Experts of a small language model.
Experts: 64 experts in each of 13 layers, 96 squared leaky ReLU neurons an expert.
Training: a variant of Adam for the experts, 301M tokens, 4808 steps.
Below are experts of layer 5 (counted from 0) of a mixture-of-experts language model. Rows are named router (the router's row for the expert), up (a neuron's input weights, with its number), down (a neuron's output weights, with its number) and show model dimensions 0-223. Each number is 128 + 24 x the weight over its row's rms, rounded and kept within 0 to 255. Numbers have three digits each.
Before each expert's rows: a language model's description of what the expert responds to; "comes before" lists some tokens at least twice as common just after its tokens as in all text. This comes from a sample of Wikipedia text that the model never trained on. Tokens count by the router's weight.

# expert 22
It responds to: Final parts of proper names for institutions and places, such as University, Park, Stadium, -ham, -ton, plus inner pieces like pot, mit.
comes before: ",", " |", " (", " in", "e", "'"
router:135097134164133096111098114100094153140187133106107095110164150112143153154102100101168110138106161125160112107150138136124127085118152071119152146096130138099094162121142128140120083142143098181151155114165106130097137119132134168114115112086093113156145136108164125148117156093147142146095117131152154134097152152139109122110099100135107150134133081099146158099109146168114124126143109146092096116151097163108141116178131123155158169135133140105162092149087148123086109139132129120178152156102100087121127108141115107137153142133118125127146173148117146168140129114095111145080117118142149122090147122124169145169102147135145121117153134109161130133096173154114098134152
up2:131084120083117185134107128127120105135141140089164092170094081123130140119139105141143147130135150114126121143131136138147110075122122103118144085120132103126162146113081144098178155154178144156113112115112120113136127125111094122113141094102114112120148115184124132143127122094140131103116143101171138114092108144117121104150167118184149108124129161098170118108111112130076114105177102121145132151133112147130135092114133110096151173121107141146130136124152109145137140142148098113098091178132149095140120132170158142101184114140103149086134133122111130158133142215153120133126120174135167120164108114117175170132148112128140090092121112119125119136084115135120135140124
down2:150127119131111149140102132146137120139146153124147115098126118142152145137064134127155112103082152121108064131123130074080143136149133147110078078118150182102126121094127131096121108122140091104140133111106104104132117147110120136128119141127150096078160121154084160095162131118164141118129113130126115127125102108105093165118083094124121137154163131142134108156085080125127120146150123142166137156115127118112132110136123127100168133124115161153154198116126092113104172153124107143156163114135164126128098091177128112115131149162115131156147140128130134078146142158128138129111115126146107126161084131092178080124131120168152092117158128136136139134132160186131104145167
up3:113126142133118110107115118119116145155142105136146104091185093095122179154136140111159118106088122173101066129124125153156135120115145087147157135175101102150103111150108108110108157112133073125138162113119098138076148108159119112157102141090142121106130123100149154133159130083118102173156153144080165120103109119118155133128101133099148105094116096100151122102141143152131133124099133125135138174123132168118124119178092136164117101114143153120127116166094072150167143136092106140132128178100151121155118167120142130121144168139154097120145137111122136165085149125138139113145154117108108127104155165104146099153125127096112114161147136139123113135144129171191130134126
down3:116111147113147113120133090116151114141159172161122166115092145134117128079091166130126174158134163154083131134086154089130145093110072092132162102184141139165124116181108116169123154120139143086155119092143098126122127148168153133112130138116146101113096089119098056148130148129132125128123117123155127141139177125117138146130139122073083166101163137094173135159123147134128134124089142129130120126143100136161130125156095147129186075136111124140151103167118101158137148086099186178106114120150100122082122135137143166117109133132136106127113144133105124110131121107122139109099107146121128156119145136137139157163122108121123122101107134145121139125099134102112119116111
up4:079135123164155140149090124123104144136082122153160100128101147099121106143132090104128148131121111102110106112146162099148153096121153087149166128148142102101127108114104166117116123117123057163137110107150119136113143162179156099139157123061113114137116121114108158112146076108171110114143090128168157115113125130142165137129128074126125135182154107176141131141096143131118137096153107147139133149114143137109083150135103129103137147119130151153184161104087157149121139130115118158128160107107073124126125111148135161141079129146103156083084123127119136136120140131128118137121136109129150133152156125136113136182139142134165171114136119117188130168125124155099156139110
down4:137148122133146117093103136160116114128098109140147140136144074117109109158106169136143125111103104109130117138177132086125141124131128118125139167126129154088094159162157128099153188112115074134114137154129134115135153134132154146149160181095145094133148124170159113087083122122103168108149094142150118109103135108103173115136163135112139159156164125123135127127110100135135137107142091109130101143106127132068081117141127068150099133107133145137126171120127149104099124158116121127166091092122152149124061126129162114133083076136107132168148163116147134207149117126150122153117160121119147129117145140137095117114153149156124151113124117087111138132142155097103134113108
up5:166093119150156082129137130115083118133168091113099111179121112128127122102146136117152124136098151123132155149124094111118135128125122161106131130095117129118145089113133168125161108123181128163143123158145161144104106145102174140136144134106121125113130182115173127130094148156098164137116083123147086116155150105142117123107151128162176154135158106093148103100128121132143138086121164115143084139140133156094143115170171107087115134107133135102110077122108142148162130121124093123175098121141123101114150132153170132100139114161093097106118143119139097162135100149093134081137117122169119096082115128145150183139118122174104143128178141131149123133151084136121093133130
down5:135106124129145132125109109134106109129128097125146073112147148155136117078144134119097108125093132107165116119116170106123124135142110138144166123157124084069166114097128148169113159107162108134165148146144154122132111127108096095115113125129119142111105163110143159169092135124122138139125076125161082082152112122132159113089157174121157124123127193129128163100173135093150115111131159122140140138131147121147201120124129121080127174139114152147136113098111141131131121163149096179158136147112125135119163128115136124137092170144159138108102100140107116170126135161108132137106102105119104091130152085141150115181095112144140096107088144127135145169093163135117099111122
up6:138094150166144089119119146105123192127107108163107102153111120125098153149128128124139123135148122111143142121147142116097104134118146106116146149112129125074135115157163097130127165089089090119132116142142131101183128125117103151157101157135147119173105101128148120133132075151075171107127114090163125114120090150163136112144076113192131151091116140129159123146137142072129130125181131153127163108134137174106121117129112122129200116084143153111177141133146127145115134136124139108131127141129143149124108137109134143128124138117130136126134143137122129190135144119095099146121105132136162100120100143123069133133164168130122115069102115124158141113122169161136066095120
down6:125147129141119114138095116171119155124132138103151125099121116114045165141130105117112133146126109124167132140108151133145144129108111114106147134082148137130114136113112149119136163122109117153156118144138174146170091161125102124139163110113111148131107086059166132151129144155125133136153149142143117133121167146146080123121105139133151142119190147131086137094161138126120123122118143158089130139116135132139115078117139118101089120083132124154134125161151162087136075156143138118158124118133130109118122140134116135137106133132115141155097119107134115159189133129093135086105080086094159138151138150076094119189106135136128160086110125169133142146081166122187100115117
up7:143081103105115117143115148128097070118103140121183085142107162132115128117143187086133124116124143125181126143114135148111147106183132141136133155152110125141173166128143109127169172142128111127132097141134139130143117094103115137142128133138128119172125150139164114144141101078144176115124142121138130101131113137180116094130073068125119128099118147140118138087127108137109100150152134109127149098109115091135099147110125137133117165138138104125132063128086092155152126153093105123148095148119090151144099097145164138193151136154168129179120105131123115138153117132150132114093150110093141091128157149118151113079158142129117148121127148122098101157129152132158102125098
down7:101128164133134078123120119116114137130171148141155168103153162162140142125113113140102128114121145105104152116123136200169124108116142152121164106151132122168107130148116148095100124139144137104109128147136138138121109117147154145122122118146152150140075106103078160158141143120119174112057115111111101115134162109107139131140106117153164119131133097122174115106115128119100070070088146098093133134075152090163159123103165124171079084124107136154096117148115105095125125110114125138116131174132147112136140097078115163142110131119134170142115141118139139125150148139167108119127093158121140157145138114120149135120143179149098126162127157130110106151145087121105159084123
up8:146123124111163092141129110088105141188170112140114143127117119115123136149125152136161137097118178132134107116129135120148156119135155118154143178087103157110088146165094132145119159106105122127121148132123142142044162083165137109140077140124114125140144163135133064147147152085069103163129126095155122141168131132146139131157107149136088134105141144128160126070132158118122133129126135166137085121149116096110141112112130119173111142132124101127151098164134122107086112124126098098149115117147067127128118135121177110136111136099122125078122124094131108113201107145146136136131128117157127137143127116137128181153137126104144116111118143146147139094171129099164134106113
down8:138114159117145118135106140141108133133137123159077140133149122128132111113101135115073121115123109103161153092117150180158153085160151155118132175125124179143134152153123104180133121098141155132113181107137110159118133127129106099154150142130133168149116161143060122143145139126148166106136176128121147156139137164154155121123090152119129173152131134131124089137119154145110109114119108129128073115117136094158098104154088099128134084151092113155153090112111107078141124136083163138120106110110109123095150134137132148138134113123141119134125104153154107104147112118157112120092131157176120101132104168122122148142135100099071123118167167138111138137138073096086103124085
up9:103160167161153091144151068135164136127134154144131132119129111139143091131126138128138096100123157182109105151139133127128100153155140128091164131118156107140149138120101113136137109153187067113113108102143084158105119100108101146126124135089137133125156140133130113096150144102134087115121112165123136122117141107100155135129121119172125147131092112127162099079180099155112120134118106096094122164163160136137116120114155145120136093135128145106124140119079156152119134140115139136183093131138073126122110101110166144131150059138143159118112129129097145159097099130147155129097095126132096115113121141149111159138101119129070110162151144165162149173100179124143103136126
down9:096135141122178089142105108151117139140147117114137123149157128082143107146138154128135122168129128086146139129128116126117186092138091163109156129145123141163119123172127106119071105125131131118164136108145112125127094169136139106145119092131117138167118158152094103163136125129139141148129125115145107113127178127187142140123136118106088128146168127134138116107128111138112149079115117134119124118156099173137118142181136131117135070137121168138131151136082148112120157100080121099171115128135115122111134143103144131122114131089177130094109127139125119143133123088156115084142106226131149119130133148120133053117153119134099127150148107120157115106146080097153116150080
up10:113135143125119154099152098130126137161162125151105089138098105150154130168113094109149118142097149127110126104150102123104139106102120150139148130110120125114136106088126112102074112147137125175125095144132156101147125117068132128091150157117133133093149112117156186118142166142078144159134153153116150149119142127141152138134094116149062107123121132118078125117107115142105132137072125114159156130151127149122161077181147123141128151149106130174162135132111116117169112115138109155147128126124112147099104078134129106119146112128184163127168147115149143172100137113116138124109060146131118114113107144134169175093141124115131146102170146134135148158149110108061103134098
down10:130191094125104136146130120111131134117103141139129131134105143127156125119114108173152194120125152148123144140115096093069134141105101112096134093097134121088096103138141124123098110104143090113098169132155086107103145158112078144148149148147152126088118125128150129130128133146100107158119124154174140182116092122116103156123091104123072134092139133122103108141117127158108125146111144146137152130143152101096095155155129150133166127123146163152165099119139093147104140128131150115148130151120130121108116151146164160149141151129170142157129103073109089151104133146135146109091105092149114120149157080136142141110160099192135143168138060124129124128126122166151120168131
up11:102123176177143107143147124133157123129120146137115085104109092117103135147131137157155093143125117174098120140115100135106108135164136105131134139134160112136124154137152116161093175127137140120105154131176151129149136084106131097139127143112160086162124152093164141127147138132132070137128145143122152102114157116136126113126116116152106100131111078108164129076132136151066142132138119107110104142178127167154107132133103143138114105087147142118164123140114161140098127129130145152188158161128136096122156158129107113187110092100122140129090129095108161133050119124144122102083108115138155110144143162140182102161151125112123128132158110085117147124085120125148103102112
down11:128139176150090080128112111133165102104101123121143109148148135096077119139136088088113111146161125142133109095094083135117101111155129139063187079148121110123100100114111108113129115127105110118149138137130147154174132141132116170158150113112138147123120139157113113100159141174137118144115167143130110107158150132139110098158133173144145132156159136141164135123128144152126117078063131106120177093140115162116125131116155182155123114134085147147129142163143150126165085125124139092169126164122155095081151137096165109149117154110149132124110120129098113106108100125093127172113105126136154162142149154115104115135122140117110148101159085123108129129095160133153116101131
up12:166142131160136097133135119130123132131105140154108087136112113140116148159153109107116146114115169146127080106117112108140131161141130107147134068055070129120114120089108147122142120135172120100127158137110132139135113174128121109107096115154111139150157161122113154153146113109104140102105126135166113114159142118109161145145094070102121126123162076131133139073141133165116124127149153117146099136177100165175124126133125123126132156099119144111129134135181142175129181131114112104143104130104136096115119145153175150110169091139132155181140139123105113137094136104105125127083100094155158140121130091114130156158110139131106086190118099128112129108086154143147142108115
down12:113142102170123111126130080150155143132088144158118145165132121106127092104112084112171120157136145173077165138102129111107148130127096136118103090120099092142150121119100134144185147139137077158103129093130120131135136141167132131146112150144100167090141155104144099102131119140156134151147114141149122136144138076181132132126124143103156123129115130131137168146167141128116101084144160139126129163116130105186121114144152119116133149144109143154135140121145129113112128098157156111095139167114129112150137128114158115193110147126152096112091133058095083087142131132107154102132120082110108145154079091139100144095151144116139126108142159116167116136115091105119092106157
up13:122132156183109098133124146129169117082132143148097119124082137092132144151121109109156095117124146137113140134128142157110152129108158063089130124173095177146155152081086135154138145152146077181132131132087112116132114143150169141120143114112128157087154067114106115124136139161120107105124120132108152122101108135135088093126095095124126106085160100117069154121147120125113160130117132134111078090126105112141106136130121158093133100171133130107109167151142136141150115117119142172113125146128115167153094130124130154150114148153137148092109112094132151135141148136147111114119115160168149154102135164135155087116105081163135129167134083160156140142144152138126133158122
down13:143108111153102112089139142130161125130145104179118111146160076105125087123140128117105139112115147104138103141150124165092097170118149139128100123143129114125096122140113133145126152143106158160100130152119114161123127092134163131173166116151095174164150137140086083091110123148106144078187119130098100137125070176109162094151099130090161107149120148128124156107141083116136090150108114123129109148145186157119083154114154123156136104141141123122139138148126139130092131119143107127108104111124092132167124140134079123135110124120123124151129112158126151134129119129143147077146105125127139138105121126123114130122173140167196175145138079109120135095143146068153109109146
up14:150119117152137105174111115108127132116125148120160139115131111129125113126112138141082144119136162139136118143137139118121164158174118122129126164153120112134107153125123116133172114143119135127117120150161165138117129122107169148090107120118148107147140106105137151088131081075106098133184138112141155129099131116074164152128107115101092096128133168107125118092119094139071128171083089191087129095139113110118126131091131107137115148154121143135168147165132115104085109152168115094156165143123148123110083127118136122069117087156132168108165131123128154153110144145128140165103134089160129148157126092136178133143132122136118095133123137063120164125109115140071141138153
down14:152149118144135113174143107144163130104115129122130132107158105147166144125145091146126145138143155119078115136103127095123132120128118150124107164111073132142158137158113129143122132094094143127104165102153086173146153158094134159131127147106147159166108114102122115121132115099122142117162101128113176131134125153130131136100077136123125120112087175104146128145115129156140100100115129171162133105126160117128075078093078137128073145125145133147108178104115116085108130136124129085133152132129151145097120129080104103143122100098157163128172108138109121114132150113144161098118125133115161121150167103143145074087120162172080110170124154132112153116134161099131107154169
up15:092133141123139125157135140152140101126134142129152134134113165114135142135116136121143092127122160098133126137111111111094086157122102124127103181116159103096145131203127115149079124107121109154118136114141116128152135147139126155149165131106124134165113154142117135185122117112117094126120133142139160097133166122146135126098110090168134119116123111134092138157105119109120145160127125103082067108145142182113123081160136144134156129113116141099190104131087131129133130096120092072147122157133110163124134121120107083157161109097164104142143125143122157141108114132101159103120123115159091157056161076180132142080141139123146097130158167120173119109150154123150105128127
down15:128134125137093138117147146130116106172154121138100141185117135141129179162071128109096116153157139109114174149094106108126097156145100128103147135121144135111144137107136146144104129092151126155125142087129110139090130118117105130155154110137106156137107146155108118151125096128166156088144127191114130080103135129141173118131131139162123146154118113128128091119137143153093188130125137146117116123176096145131100119112122105098151107138151103098141135173166157124147108115141151119158115092157112111093153096094092148087085115110130158083122099136156167113118142150092134099108152151099085159138151159122088088090098126117116140167152133107105143109146109122143101177129
up16:157131108139125105121119135112079091146153106105116153148145108085088128105141154134121124148146154154113125121130129164169144123111153138156120117171121132114140199137113165155182151110102133079129153165121133131168105109122156127156113107114117125098153129080092144157126095128194094140087135110119114130100118134084101131131118140128163097146124121107124172139128112131109110150135103108158112115119123152148144105189113124183139159145137121107124153144118105144105155114168153091118121169120117147168116164128117132119100137091122100133133100125102155121075139147128108101096097116154137155121220112152152131081105112095135119101113110120151138134155133117112156115122
down16:126122081121139138136132173127119120099170122114134098159173097167128127110118123151113144112117149134086180138061160104101130162133139156185158176132165118133138134134110136132116139095131144087090143111140111153129099093104151146108113154103110117093109102157115103143139124135132115137109152115149150108100058147138155128159133082154110117148104151111088109148108123123130170165147114150134139133142092094084133101127091121162098144079127098091098142128106097132141113126162151172136126127152113117153078147141099132149082146126126123132161123149114151114116132135163156152144181132173107145148140089108151146128129088114141158131104110116099155128177134141115145126133
up17:073102169155178089095125113117141129087170134121111144151104148162118175136125129134130130166149094098102113160126178124092135108090144109105133120091111121125175148103135125104122113147141116144140121117103174116172119169152141182130143139092127118071121107119106111085108145171124159123142146155158156129116139126098122123143124104156114152156146136121141128137103157121160153130153148108127124121127094121123130107162131141119148112085149113132127124108145133105119120124124138136153121144097136138108154147157124154068114110141108098129153142156112119145132167143126144128124054130152130123151140124111143144125124099155090111148147033151173120160161130096122116118191
down17:110140113151145128158130115141120123089120143125165119113134141110121122105154115124126135139135125126147145082167108083103142109145112143153150113133140113121152146165087121066111142143136142150134134130129149151135108110093146165109092112126093115117100108084144149175126142088101140153129108136146141171157161153164096104167117129101150152150150126100085130163113145097101147116126148118084118123098159078100126127141140153144091178156095124159115105111112130116120174132225120110143095115104140120116155103100113148141130104141094167103137093139095126127129187099130145126135123114143123169117117119190125147099128100126102097128137104189129133138077132136120150119157
up18:116058128129132080134102128116112118123161130171126151123125097130124118160128167146138139177168153106187126130160122102080109113121101112108139120144131100149165132133149113117138077133117157166131074131140101130094152090129111114102122130078165118151138148124132116113113115092085154136140086127168135116116131126102153115143116139129096147107162112138121193101141101156109137156138146126126154152152125187093119112096124122126129127131121142162169146095114129146105082121123137139163113123146164142123168153128128090110140133087103103114102174141123150127109107112154114073117163096118151123148148147123162127158144168144119094144095104104165141183145132095140143135115
down18:129152143093123138105125119155093114156141126103138157175120105129123157150123134135138123151112113121150138157167145060109135132166155135136157122107108140120111127121142125108147107119096125114091153106126091101109101154115078134115130174116146131102159119133085151139118124059130094102151109169157134147149131107150132143102130115115133158127181116132118087123122110170167114147164096085181159131153123160146127104114118072154116133105142135139121132103125158113119166117107137114180118136127194123143099125144087114132111095111152085140135168125164175106128157094127088129113159152106105122143125149100090108128145144129139163163089127137130161147100143127146087089102
up19:153130135150125122109118131143137163135121128125107189110133120155098103125114149133102117124120109104150113104186106126143114123119146132100159153137137135140096123103119122104140106131134167102168131103133084128105158096113143106135090102150094163151140104115154147136125140086092133136116193134085141114114132159090128130120087133169141165137114090102156167112152123167203134141132118142103100155124143110147122182098163142133133114161136126131114095141134110099130057131099132130124127168132114132140125111136117105165115117151116128122134114160148136113174161133091149147123136120117135121128085132173122102065109099112132135099132082185143097139150168116110072118164
down19:167093097136172156170149132115146170114135109097125147168100089118102122132128136085153150170117157138122113119133109109112107135146090111116106128116119176135125097143181109102153091112142137126155143174137153104175117162113144128096145131102163130138174096132167125120126112138135120115122073099145179102149159116078144189092134086117116130109082123114129142151142148122123083097115142104143151088166142098112116130105125141159155157137109105143125167130147138132154141151166128130135133091117133164098148140121138108122144150137119105137109110128143162128160152103117074140136119153146102117095131108119141091157107124106121142104125171114131093148115082167118093089101
up20:115117130137149154129135146117145109110115115133117107091105171124128129137116126121157103113079123121125132070096103164147123136150110109132149109093124135104079143091117101130103154121122095176121104105171150131127147093131086101170154117139143106151112134108138104128093146145093114115113122132127141122134136149097141139143100102151145142125088113166125113093170122130130150130131080186159098130142110112118105180146158170180100125135143143166142076163177151147124141112098118136130129138085100125138055103127157151133123130162078115115160147180150126197124127125091127126164184176135125108116143093137139135121121105111129146151119118119131150156125138144161113112110
down20:155126165100138137141093119105124126177116127114081089144101129133150104105124089125123145118134134137161112117170143096119169115121149101121162139111100119153133130086145128149122130182159154076152137121171141142127135101102121136133121119151156110154104146148146143129188130128170118146143119142098090112138106113055131111166151101143109148186157107139132110147108114088128143134102104158134112144099163140137128167126165134144081142101137163137133100159143115180130118097102119117159119122129162099106105141131148146154079101110118138116093114177106105122101144102144068172132131100124146098118136104138117155142156119129111102107156113135101131159085111111121137146068
up21:150118131134134097118160136134175141136168131105147108107126146123147151123112124132135148131123116142108132107135067126124147110145082091127138148160111124157162149172145103123124117124092164119167106074144187134131118139145143091114195129103162167125116099088143120131102107185137125129126127157091143117115135166111137142126120177134105125134137157130136131110117163132106125129086120136131126109116105138157131139114097127101115089131105125126160157121112221124099060141087110140134131118100110072128141120144135152093178136115160140111093157140140095108106162081121122105170105100094110121130101106163092133138135112127148159120153149109141126140149160103104156115116
down21:146187090128104113160120118099124140140135113140138101132129108132110118158121136099137136075101139114117136119106100131155125103103102140149176128118163147152118121092065163126169126124135132130131108090128127156151091117169147151114111075097111095116107142109077146161124134136116141169146125104135112111129089111158138164154131125112145112118104106133160116116109101140113129115100118133158165091132082122163087132141118164133158147156111137110138122071111140132136163187176175120145114148118174092123118136147147095106135145118131092109173163130132133102136132115123149131129141131156147105115165127100137113133101133173076118094101148153159140139098100140114185157177
up22:144154138168077120169104129120096080139128107125092126091123121136128120126126136105124146101098137101125127096132115144098133155109126103134115120137159141101090141099106153137135135117177084123149181132152110119120138160142108079188049117125115109136143157135161116147132119101154141144075137144153137117136091128125118128117132126146146180087119121147109146100137119069115149137107147095119127085134142113102092148200127128135100140119161152119123095152079108143103150131120127114192135165139081101148094138112110154142121132154099117135158144130131121173139126136110153174109102105170134109130169177135154144123121135128149115135108143151110160130099165131132153127106
down22:106141116110155131129130146100113103160128115140117145120107144106135171093164124144147141111100109198100102096126127115147132119160092120132148130063113125153113118150113139098162155116129085081168138119104096100142146133135136069135105142115116154120077144134137139142195096205118118139133121098099103124110140099112173115122142112137154127167138122144130135109088139127135107162095127142145154114121111144160087124083135203163103125107116145118140133121142144167130134136130100119118104166147142141142135106141156117107176149126099103103126084125105106117106105187122125149126145123084150134149122095125149141098141099126112122129157130162171105175140146136111145120157
up23:183102139168109094147102121118125143101099146117145122104169153148121097118107189139121114147113145148136129083131116127115096159119134119136085114078151141111092115116129133124139125135177121113128155142133153124078144091143092081121142113147127103159128168117148143124141143091134154108080154121161116124173082153136156136130112112149140105086151113156127155138136126107086131122133180115156150173148139138108140131116155136113087135176137084151138096093156162122114120121134123086113133147129132088116077160120131119135183134114112169124087123177129104168102084103142128132124161138092084131137134079164114144148124140102138146136091163098124113139126159141115127121134
down23:098155130126121130149107123112113149128167141131128127114102120141117135127145130101119139112151097120110094157176111095114166158135106159140151091153129117153126160148095127136152130137116198169156118143102101138127097083162107106132130129126126093117163117144116103160111160094147132160124139140113135124126138100160200142171129120106099133164107114149110122141174125084153187085121123163105108105105167122109151159110136168119085127147147170139107136129175101136144132132158079130129106153139114119090118106086096134106116147133139155135126107154091140084081147115102119084165146139129140162135144131115140117138133085052132143124136107103171133115126130132099141124159
up24:134124125151153109110104120131114124133114147121083098102119132093095122146110149158188143133126121114150130123126126174084122104161127100127142145172129139171131137104129095145101102149076126124105130097122180119097151108175117126092154135129113084136122108089117150147148146103158128159144132161152157115100156148118111135116130102124124165120108095113082155095116101154107122131075060140110117083098112149161114104132086166159126152116137127140107135159094128130160113114105144153111146175098144130172134142139180124149096157095160152071142116166130141147164134110138153147084123173120124150135163114151108150144128129165120145166116111092135158132116106123134151118128
down24:115066112167123129098124141112121153116165127140136102121160086157125098114134115113134107150167146115138131139120154120124112145141114118101100121170157132111126116145125087167102122189129086106113110116161166148123126110088172116118135110175103150120131125162092114119066137182129144105197140132060159123142120180109100109113117135118165126151136154110126135127137078128129101158123111139117166108114129152125110159104155147167149116154154090134129112143107129120175100160129139111117125130125095112102091128124178116140148136133108123149117139128121175147160108154114137145124089147173108083119131112121116149128137092166177118116130096126105105125117143084144089141105
up25:101129137166123121133145133124116093090114124177111158152126121106140146128104138144138123150130118134117146144099112110134183119115114063081137179143096121136093130074111117181068138119056114135146149112127094130161085152144146111129111132103137124120178080138111134133124141176076110118109163133112156137130132152124128118131109121108116111096127106103127166148121120121119132156105092130141151075161132124153122111114119158132135124117150130135107144149151093136129150132115151152124122115133134103109102141192151112125129120174170115119112140080134159166167135124092103133143078149160114096112109190129135120144089107147126142159112082126151132131167117177138103133116
down25:122122102126109134123157102117176115157118133178095099154137123075106107138132142108108159074122127101163107129159109150145154153125154123117083140177117138133096136128121105172143134168109112146138122121128162177120115099165083112147137111141127129145154164149110127131115119161154112123160115156147134105130113129161125121114093169116124139132128127124108142152141123111096118169117088117154097165137120133093136142105129110156143105142116133141117132119181124146094125062175100166092116071047102138161123147165105118120128131116132131129103100126131099130146115131127181095112112140121112119132152127163129181110142150184187148133127096151109146126101118108138106104101
up26:154170138130131160127103131125160120098139124083161104108116160096122159110120127107151144094136118098156129092110150143129054074113122122133161118173132113118073145156127119120150138159155107150108150136149167081104171077098125111146145116148106113129164090108103114119103129109163096153119165149113153166123113152077137133107135169097135106200117121130167129140131145105147125112131093149131142112136132126163115145176146138107112138166149142139146112144113101122120086129124143120126144154091149105116121096106153117171096107143119120139101128119149092097135151131126169163163121137120152137138143122172151077121098111106161144093101143136087136135103090137146145123148
down26:117124162156179122091093084120111133119170124098116099096108095115156128128119096141166142167106146156155111105152118068104160122135105142076202136155115144123140071127154115139139119167131135154135087170111147131169115143083077131137128107131116157137127142124074130171124132114128124143093167146113098154116123146105118100089074179142144121123128125140137149105107160161088114136131090095141150125113151112134131118118162148128094110134111158104095113128103120102149127148134117107134157143124179152137161098149164107127149161117118132146111130139147144114132134096153104164126126120088128126136129114141167103106125124153096133148150169138120123147111100095150083123156
up27:130096093137152110119099171136115123149118145138154148152160169089134130137132159166141134106107096145133166100127115158139113124160083137139144147164145130087148145145132144145132139112084127106116167125169146174143163106167141144137073116063092119126114120125113106153128135137164111134106119155131136106090125144101097101087098103160162109084145107095121138122154132121095114107143138158146100134141136133128170144059109122126147141096115121151129122086123128130127150129131112124122123161120136131131160061166129154158136146159068037079115126108134132135159094127115131132134107097102117119109136135131111104113147131151151107123101111140124098133136129139193146141135
down27:164118103125149166128108150162114118132150128138155118088141159152139117112128144145132134163150091114104185088144142120133107150156126132172096102129101125140108171132169107161154098122126134129065174084134114156139100105133122119082078133125124149142115145103127139137107135109141110110154100133079153104143129125116128114106118129086140111159178132129128154121135161120085133142099095161155116120100133126151111148121131060197108135126130074143120141116134153100137100173124151149110090139124134104152113126172121191108113118138137093126134131069157116103089122121173102133118143123146139146121113137104125137159161114128091138156098143175115096119120162122115147136100
up28:157100129120178118173138119124112111169159120156106121155129145149136139127115127110170117171125185144098109173113114109114082142120116177122149196096134127117166113180105088156174130118113092178122110129138109119130127131117094146150113138121116139147101144139131128130089147160119151105152116144183147122132135102141124149120142147140114118136137131141133123112158119145151139174130133113147158115141088075119103116079120104117115154123129140086199128130057139133103113115125099109146120116146128128113125095156128107159098107110132155151152107084117163166132118149113122096088157105136104130137112152141135134131115157165110110133101162078175125126149141097108092140105
down28:110129114104081137097132160131144089167121100167117160169110156138116188171113177151067127148127169115111129142114163132102142134093165150180111152112165111110123108103096140093110131081118126155120104123132111112092117125092130097148109133114147157142135117148147159177148130155086159087127122138122130093118162150163150135134149159121092102146144105129121094116144127152128124106128175156126108138143130159109101139124120077101103138140121150121079119110128123141115135115126111141159143107143098114116153148163089149070095093163145142122143185163172132131131141122110120110137143173124098098142143109131107130098106137135120111104137100102149141172129117119118151140086
up29:160133086117131142094106127107163193124149102081157170093157134124119141131124140145161115130119126151158136125107107088128130131129120075105093121137084134093145135116153087133105116134124144152155152144165101144090166120166092115161117112100091124118132135103151181167116115076143147143141146144115133118145084136113124134139149116148122100121160113134146127143172108117139150147174121112131120128133139164135131110122139123072116176171142103121127100140161140117100088131118155094123108088117098152101137153093082086152162139091158160118137163120135089107135099135109158151178163112135105120149185118097139113082112113129156166126157132123138126143156147137106123120133
down29:157124120146126128129118164117113139134140134100156150120136131142076124123111140120142118108122116123156135141157117126120140115147093124117101142143161119127170138136144188042152091110102124171176097184083153121148157176100139113134128103097112097106156139111137130118107159139161151113060138109103106118121160121157090111143120112139120123117087128143152137110120133099123143071137123138104095128096150106126149099158139193103143152146119181139107157169137122163168109136114138076122123131105151142080140092125102092174167095131128152120119142150152104153114132119117112098133144144130123155088096108153100128110131137122108141125121170113178111100147106148136124127122
up30:155131118160128112126109075122171168136169132147124124113130149177136154139129121105143109123157110138124123112138118136114135113124136128136139167183074096114091121130162087147070126133147122149105114118144140118113125100179143129093149119145134123128147160147105150097147116096095124122167201112120153125134091098102145112141064158106123103171160119126169138146135137155167118152118088112090105119100140149134094086152116172103098120153136163137093143145174074085119115122083123123137148154113115161158125157144147128178140172121109180116091132146113150120119156135096115129155098112126122113115111158141147114145137136106160139133161124146112140125163117130128117155132
down30:155136123142126126107131115126114122142153125162103132116131120166149121155141178105153138126100165137114118121143109126110125144100125120126084141149139107151160126163135165157136124133152147128093144132083110072081129137111130152113142146157075113135169153173114107163131107119116145084123139117134146132118122107137123157135140155144097119184088148137108115113121114137162083083150103137079132156155147108111118092110137154117130150176139133104150158128100088128174118140106160156100139069114117096081142126136194165130180129134162149073091115095121141111134134152098084132108111157124149124078156131089153120087150114134125118122123125160098140144083129108143124117105
up31:110146161132106133162143088110098113144138138120139102120155116098127128117113150149114126133114158152120159159121099132172096157147125065105087112128155181086127142114180149135126092131148130133113174110144102129125151106137114138185139132113145121154115165090131106114134168064115111124121128122116122140100131151117134127125072156134116095072129154077179110085113132146101130086126137127138093136164138189142139121169115136172117130078120143117159092156108156123106135110126136149145109158084127147153117128133142129145184142138102147138107133145145143171080174136125127111117115108149125132069148083124111103150158138106122115137121107121124139133088145123154134138133
down31:117124141133102093136123099139126134136145156153105095126115137153113130130136137130128102086138126085145130105115109134140122096141113124094114101183126107152136151137116129123165104137128105122129095118136150124148128127078093128161112120139168199150134102180109110140142147145148125101162125150118149102137141099125112137149133144126080149150144126118201133119139132122108154138131101117166117181155126135145151117106126123044151101125108186127145148153156143152112141108077199133118119160098114108105137088175108149136112151145137109093126124142079134097111114133169121136117128144122136131152087115134109103158132165160083132117167175115134091111107089099141092151110
up32:113172152158139106125087133128127124121130154114138130112111190094110108111111105176146146115130148134147154145136096124111152129124104135096128147106131129081157118075130162125132093138192141169100122147111139150143162152125140134144101128136107129102129107094150100139146178115151091127121110128168144131091141126149156111135121116075133123149142112124115179094149089138110132118108071116062102121136110128111141130146147107118128187120133133110115133156133115144147103109143125152165163165112138093157123107147124150113146131170090121111107146093129089121127135130062125116132146114166171125126094115134138084120093116117162138196138143115131133167101108172162123111096
down32:109108115127155152087115153122134145099141147134131129129133142147159135119102133147111111101129127124146118120139127133115097113135120098117131142138116099156156138095134103095122071163099135124158096086127178127111169071127150119127122144115135165122139153138148105081102161134114115151133135160122154132160080156098061139118109145122104132150108171132077173123136117133074089145105091122175104120148151132113176139123159086145135170127124113147098114114164130134166126119144146156106139192104138130148140158129149110165155093121122114100154154097106140137113081083163120172128145125124179153129111124145124137154159088110116186131143118130152159097126122101112106099120